{"experts_per_token": 8, "norm_eps": 1e-06, "seq_len": 768, "steps": 10257}
Below are experts of layer 4 (counted from 0) of a mixture-of-experts language model. Rows are named router (the router's row for the expert), up (a neuron's input weights, with its number) and show model dimensions 224-447. Each number is 500 + 25 x the weight over its row's rms, rounded and kept within 0 to 999. Numbers have three digits each.
Before each expert's rows: "mostly gets" lists some tokens that are sent to it at least half of the time. This comes from a sample of Wikipedia text that the model never trained on.

# expert 29
mostly gets: "who ", "people ", "team ", "group ", "said ", "album "
router:510502483512530481516480500456480501487456499516484522587528482493515480508476447509497484535487538472500543441511503467524498450508545520556511541512492539501497500460523490508463491468497500509501501472510467461521538495518519504506518498518504520468478563531488511528463501457484512443507467485496499566511516551475503481512474479504512509538466505524508543463493510497548468536506545515535566522526489529515533482496485489482491539505527473509508504499534505500495462493501506473512507462542520487460488498499466516497490504473529493546475524515495530520554492499531484489496461523534504510489506489542522510518518549517539505491478490461471495490479464534469521541509
up0:508493468504487458510514494521484509522511523492481532522472507503503513480491500532496540518522527512472491452491521514491500498530519506488512494489512493470460505486527470480489498513517540487504491483507493544496477548482446450522498463489460504530507493509511545511530459491531487525485503515481513506490507491505510546525509518508539491517455462561508480444480557475520546489472527520444509494491496476478486521513553455481509503512500533499499501475511504496498489511516533483525479512549482526463494487550490455532480515469515514525496530498500500481499509512494529491496486485524519483491493483520519545488445471504477549473446540482456535514521449507529512527472
up1:465528474502488544499439501494503502484459498509462526502483501507488479493542501426510471458517478481491506515531481537498463510539525524493486497492461516520466508539493497507443507515510507494495517495508470500468532492481508486524525487510518507505563506488505455525514503502478512467476499494535449490493528558458524494504573490504495472492482540520497524486467479560509479538507492501537515489504490560449521524512538492488496528540468510477546482489447502516453485533497505553521454515519436539513516477534480488509482517480537499575466531492467526501480431473548475504480541495480490495518489466506512488475505530505490488552503514466452503541513456497469557531450
up2:473525530496541558543522499463479498457514492483520463497498504482548474475506509514518477501459507514476502479540489504496538522500504508493474508501493514495458500460490472516465514487493486500517513477532500517517482484481493475466484511510506424502493507514516497502488500522441489503498484499470472521450469523518465501528501479539530471520527500498502555528489517523462498548515551470525491489498510522506486535554510501525507537515534548517496493522519484513475492454503501471481507496514454487462505454486502548496502500535469492531486491536490507490483509474504511513457480461527475510511516508463503498520499503489547539543506530509489488499501479509511475523470
up3:532531499520492491453503519489498501510465498455489513569494509462493514491526508511484504514479505476508491500519536492502537567492492499507461494521510482503499472527508514513473474483454440489522517528519507531479457497530497528539506515513491512540458493539500494490482514495532479501543524494482508528543478458480522483523499484510514436500482495525494461464548525490482441502491492477483489490493497513509505486538496515495478519496519532474498518509525479481538470451485450491505503498499484490505490477485491460507481504538477477469511548488498472509511474539530505484494512517488529451519525505546498522488514463494515523516473537445514480533516503492522470485541
up4:522514502505507489545568493488487493492478502500471451519498458501473513491496499477518508518512492463531489512463530489490506510499513458542552516463456485496470470515477497478468505502475502501489507550468488494521521456480492464538537533519497484492539455524480482509490501536511488557500492463520483510509488496524509465485502507508529522512533518460450521501448510537488518535536474489474490539526490447474511487474482467521455486487503518463494472495472468479484485496510483513469507468501474493508468479509546491522473508517486524519515528496515512463472484518532488552516509492467508496494503491524469488505471509513470477504516513532472502475455459500486460460484
up5:485544501517531531472530518478516514512505499482525490496465488458460500488490484453492562489496515479511470522489567468519515547515535507492494497465510464473484477467452503500444475481538488521508499497506515494503488460540471503526492498507476551510529503518520528534522517500468447517491545478568478495532492480510531537504442539515529495474494490446447476493519507531475505507514479509480490530496492476492494508526476500533530496468500508453506479457528511470495488525431485491487486480501497527503485500501493472486501479497494512497496503467530522516493528519530500534503505478468491495471472475492518492488477473485499487484508480476548501521511508509472504551435
up6:474510544462531520515520502480519541514517514451488458525454498495520484464519548529533447518520515490496504474516506483553510482511509537510518531520485466471502463527481465509444536491530478486498493520494500454496519446508490480492507527484465483505479521511498507494497488521477505491476514485480445533480527503481523508499449524563526531508516542480505503511478455548516478521484508473482469510515518504485501567477479467492517496482519486451501495459487480495474462476520527515514494521505482516521457466500474469529497501482530490512466453522502522529549491457500482504510529532463515486493486522500509485533550509472516501532473447472477549545454487486508503480535
up7:524483503519497533510444461513493515530488496498490501520520467445510525477470488523544505469491472515505508485489495503486506508506505537505514484532489482509452527505532438534506498477521510506529490534502490515545510488499507455528513463494516511495493505488507525487487497483526432578510507493517427501497481478521488510527532539474537448489507551504487551510494499514488498543510454492501520488493456505488501521472504513548594484516532478512494522484489522497506504533479468483454510516478496511498492466504479515512522519469509486490449526501534510512496443538483502509477513473484447545481533490463482454500511498556471464490478493506489495512476508506481484507495
up8:554503473498486525498514515470489478509479519519477488472508513489505446482519494507536523514489481502571466476488480502483477514509501505481463495523487515472491486539493497493489511496488471496463501486496534519531464527476498468525506498474506493493516523534506472501467498484502491526498500505469499529527504502459509495516469526506485431502480468486476483476476486553491495479518494490504488494509511514466468480495452520484512490511526549522526506458522521451474536493519493479537482512491496531576476503532543466505524505529514510508475520490598502570500489497485569471465467506501468509487528478504516527519517496506498467515482496529469477527456470476493479476458

# expert 43
mostly gets: "years ", "film ", "team ", "School ", "series ", "people "
router:511501522516496490500482529501501464502522478511487530536490528502467456494486457511487516546504531477503478493448495481507514460447493479516507502530447510524481490514516490500481500466547539528485505499536461451493484528500522489526495449463521487531488511451524507485514478474501492401534479441515509525518502521529491502489496507497508497492467473502507533495498510519465449492546524500554512515510507514496489485540477503488495521511464520507518532510507531513471501497468508478542497456515557523508513530498501522483460505515525456509552523496502529479532518538529518514491464525515481537486493463507464517506538501491493507514499505516473480457429502558475505534483
up0:525526485542493443502479500544518535525470499494479504490501458513490524487538517526452514497430518505476475482501531522486437512542521487499482501504474493500479533480505452498507507492478492478543480518492480487508517498471472448539472490512546460464468513468473429558532492492525492483469482516475506510477500486503490482532497500490467479482509526551485456482497455538479492528494503472479486469528539494494514490516514510469495451513533524522473466466496498553521472543516535488509471523519502512524504511486479511501505519502544499457515531496490527491510503505505495505491510463546434502491452505545484488504500520520454467513504501475498496496521496475512552544461
up1:497509466536490501482468556513536461478481482509459481491519546509532493523506463471462492522470513507548503503513521481483465517468512483420501471477496501503501503526522506453516502504487519499475500523519477476446548495488462494489495487502517465500496476483504520519510528537491475540506499490470458528497474566486472463572490494489519494516487519473553509470507517520486482493521546492458506542504526493453520532511486503492519514564493529505484506486508478545502512525493538508524467455509490525530458484495455473502518522462495482478509473507495491502457514498503470489483535495494497510520539442506471478499477481534514494499500539488515500492517522520494491503500
up2:527509463492512491491501481529498478529499468457515485490479528489465478499476442531524497530538556466476500536488493486515516513485486506498508493551474500503534474496476453524483560498494516510539501481517514516495536527500458454541523503531508482523551453523510502519470485471509488503504497478496507507497516466510485506507512536513523455493531549501538516490523555539486482470496497465535529448442495485493492523498538494505498498483499493494498520505486423490463519541534505522494475485488474539533496483535498492499522491493485503482503524509515470504489535499500493490475499438455536512503491480499505495442485442501555488529506523494473487567515467499527520527513
up3:475527506493516509481549484555498485487521498492539466497486513496471488477508467524508498497498501486527501536486528453514510509492483523487486455527478505513498475531477505497508494520504533480496481494496438473497483530478490484550541526555501494472485526527521511520488529539499495531489527472497491479527508461530509474451501499536554527497524539479512510526532537493536460485527502456467510525492521525478512560519505479479520544459505525508520441547516539462509483508510489486461446484513499486503506472495534524522502454454496538490507526520510499489452507468489508501514490506506501453509489476499543503479507537490510461475519507485430508488531486505520528475496
up4:546511505455467534486516519509519494525508516489497480521493479550512463493528443478457497504536507487518496502477543544427500472505509469484501490502478468473480514473503507518509526495480472476483444489497471506494501511494454482505518490500492465544464499459501452508473510551498475512558495525506476521526506484489495497540493514547550496493539467492501522502529501510553479499523473511505525475505487503530454509505522500491461517521482480478558523479471494514496482540506486538499477498470433481445480535499462529536490521502491490510462459482481524520500515513504494491488495512505475468498541523517469515497481524507518479534503479509479475475527496492495539505518
up5:508540492472470565489466485516464495530502528461506481514490518502488542522511494497519476511479525518497494474464476468491476519487463528484517492518526494521477534510486502484489487500509545493493499512526456483500489514489462482513511527469494475508459521519516472488504513501505494504512517511477507512450498564452549506487478526540507487506484492458531476482493541516500447511505534489512513481479500502488512550512496502472535498518517498487466439521484506487500479547502472500506524488487476493508498451495512524453545526502441509480494521496480492512518501541535527469467431477510469513528488509503520504514546503510510493448456517523569515536456539457495472508479
up6:475509529500520485499505482481450500510508499469447483483491490528503525461509495504513495444490481503489487504518490488521503528552460520494492522446482500511493480470491503459496503484526449471522517475486499459519475540431516477546532490546480502532517471506454531482520496530465540518482508492433516480521468493479517505521485555489495512539521544497476489482541494523488533532501458499498494443488512483458528538561506500536491510512488497514467475498483507475507487525529514499491497480536477508479509482480497491448495473476518522466483500498503495542504477518475496541506495523494510474518524455524487444496529457501468488548504515513520493524458550451465493541483
up7:523438474533521447463507513520479517496527518526485536539492510487488514493471506520496489574528485484501503535526532529488494464460513488522495527492474510441501519496463462516520458507490552511520471541477539536516525505508503499480486490526488499554520536465473519478456527482478470534465496491469483547502499501464522485514496517446509484470496510526448479458509481493541467532482531483529462518538530502546479490501505465510509487464553531479494477504510491505489472519517484490510474457499496527451489479485458474506502526461539505495518479505459461480500485493481521483534513503490514495490503456483489499499491483479510499502471519460490517526526487492467532495521
up8:470527516520477519512490541503484537537513498525509514521446500436488477477490487492499534513485468504526488497537493487457499542519485464492484465559483501500502532504432510515471446506508496553523507502504494479512482518503528544512499502556520480547504526500571486542512511510455493516550442491479490487495552499504488517533475476519515466482484501472479503486554511526509508521514467430499515487505510499478513524532511499478448505528542509480512499525531502544503450518524552539537530501514491497495505464503469489495494541462506458532521495467520497482468464515517467512515493489506499547516518517483447494447469490504495490498502485474528525518501483500478523458485

# expert 18
mostly gets: "released ", "made ", "began ", "became ", "known ", "built "
router:449501483477524498501469488526512466511472535528481474488478508489528501502530510482518515512514509493523512485498487526481517510482521493548511532485424517502497488462535514445473476472530538479469461540518458495482551499459516516528524515525490511482478555504497522510520505528512508479530554470520474505485509507514517461497495483537510479511447475481508452486538501520473494509548500530539488517473527493494490502502478487520527489488491515508513503509476511458494477497535538491505483493473503495480531471465506518517458484471489481500477558557503465540518487493519530503520424473474525537493509454459480538492530529475487483473514485523547484507479497523462529497553
up0:531515534488483499506528530498511550502497490517479538513503537497482528554509527506554513490536498503513491521496505458564490512532524503516483489531452503441484488491451483466488479516498481508485473505513503482467510495496493534484528488502540485511535517472532512517461515491428495521508509463486512520468503518482497505519536465521524484509506498453490487547505474467536498503539509521455501529478510492503510538494512494555535553495512504466525497514513442500491492540500514498494488481467470516444526524465485488502503516439457540495496508516549513486549551523512541472541470478517495510519537483482518488529514497483486522543507550444520501508487511503519521484541
up1:496487538490534514500518489538491493492523469506493500525505504494513493507491503447477451472486488482472490480522505488544504484512485471494511499542479504518494505500468490547447479510549493483505464504473481546487474493539472488513498501463548482495525526554505481491477494514494502501486450468479488523468510497500487501504503547549515488489522497515479507485543491552462557485468464486478504526489487487483518508508487517529495472540478548484530462508466466499485508494522498470511508532465491522451468494497491462501531503459524515485503457503527491485518472507461542495514548528495513521481517499486532547523498487472498528551495531470494491561511489500522555483530
up2:506525522465493566497518479478470494550456507498520470542489475488524511484495537543494530457473500508467512484513487501489470480508483501536468516506479489483482504483530528487492529536492524443481484502510537535513513528492471440498531533472466475549495510513472527503510472521481508499503501488509493528513497511533495472503495477519481502444500473515533463520493519480496504522533499493474496501481501500515496505529458515501465537502498523516505511456498521508529484517470529495495466555480520479452499517531506515544486556532449458555473536511524494532527515472472510513490521531458481449526514488466454496523510465543525489462466488520489519486475580543496479557510
up3:474541495506492481504534473498541476551489495520538509506476513485505507468510506506510468426503482512518463505519544457548513463480482532475468479456485509524514503464531483476493521550510457515478433497481530474498477497456477516521519508479479492514509528465483464510455505516496451485492502513504538500468524526466522485521551515521501507498486542476496441499466477490491496499480481490462499451499489520479521517522509510479510496529492467562503470508514499482520477537507492515483508484495519487515506469500493498552465532501531512456514532528523504493506506508490542508475503475529496461474495533575474513555497532520528499443522513499448499484504498498492508541500
up4:467460515549495518457526488487492491512495505483494555496474474478567524558512486463529507541473488480563495538522486502498496479524502496519511499504492489501490519506556519488461485503498498475481503539450494494540516501445513489503517444516551502534493551490529450560481516462509447486511466468519520505486490553489530497474525482451484479477493444482480475526496499507512477510482504495497541483487515480494479536510567503480516490489500476490555469496517533503463505512483499520490497487493490525501508544505499472534510490518456506497495537539498482511501444515508518548502444498521515482503506528528503482480501493553492477507514495448506459522514519494520507497450
up5:471507488449501472479542519487519523456513482441538491486500494475490489468521493479532470500466482488528489523484547494522513473498524502528527456496493495496518502508485493485462477519496468495495548547490472473487490508471488488455484506471488535532514536528469496485462530476487486453500525491516502520478521556478537496494478522517497497483458528465506482504484534473483522489487504525551532486467514493495468518550505513490536499504434490520519497527489496476528534474501508465492445528510505513470513494503499491502499529492471491495470539490500508483459496514479531548539470499461485514521529528452508481474520537497464427541507540504554531562459506480491512499472
up6:512512517451516459474555513507527491451506528541495508521503488462479495495574520487474503518525465491495517543540542466520507474528517466502462484492464479536472463456464492514508497493453504468523520506500518536512534474506513528460528514513548491470496519480568520527493529508511484506501482467504485477455538473517483519527508526527531513472484535489480482463485512479548491460500536509504500493539524510492505515506498472555500495507503485491500501499488503448530490529536504497505510504452518486509495526541513499487541534498491485468476544470514494511487490497512542534524505468490466519512500524529504493521480525450502498490507509511527518521519495483498523525521
up7:464511470499552518504517510527505500499487542508502463542493491482516529452511506514523514518510506503504522490462496495496500497462523500512491501476492506469511528510486469490487476524496499526522486487519506473498500436495486504505530528484452485552465540523506452511453499508498499544502502492540518509499492494502497492518497491512508525519449476502499481537516497477445498510507495445525506532495494456485493472539492514537494497519458483462509475534491490542471540461511505512504455493503526509503438493496511542479506509513461489527495508531507504530464500517497509531503550487450467525512505461488499499522491486530533503573475504513470500510492503461482479474492
up8:452559466470507483513487487492530490558510469467491520516495512488489462474521475513508480496516443513492450530506557517537540467485527506511533431486478471469528514510492494526465509499505475482489454530503493506506486505522450455466469512532540493490461501506482531542460525507516488461541511540456510477487543504503497518499540434485538494485509489500569494479510511498506524478555499515525494462495488480531534509488502505496524498487521531520538490513524545486485512494514504528495492519533558503495530503477456489459491498477510487488540508497514523445515465496522530490502498484509493521539513468521460543542523508489511443509507535532465497491488464546449497492496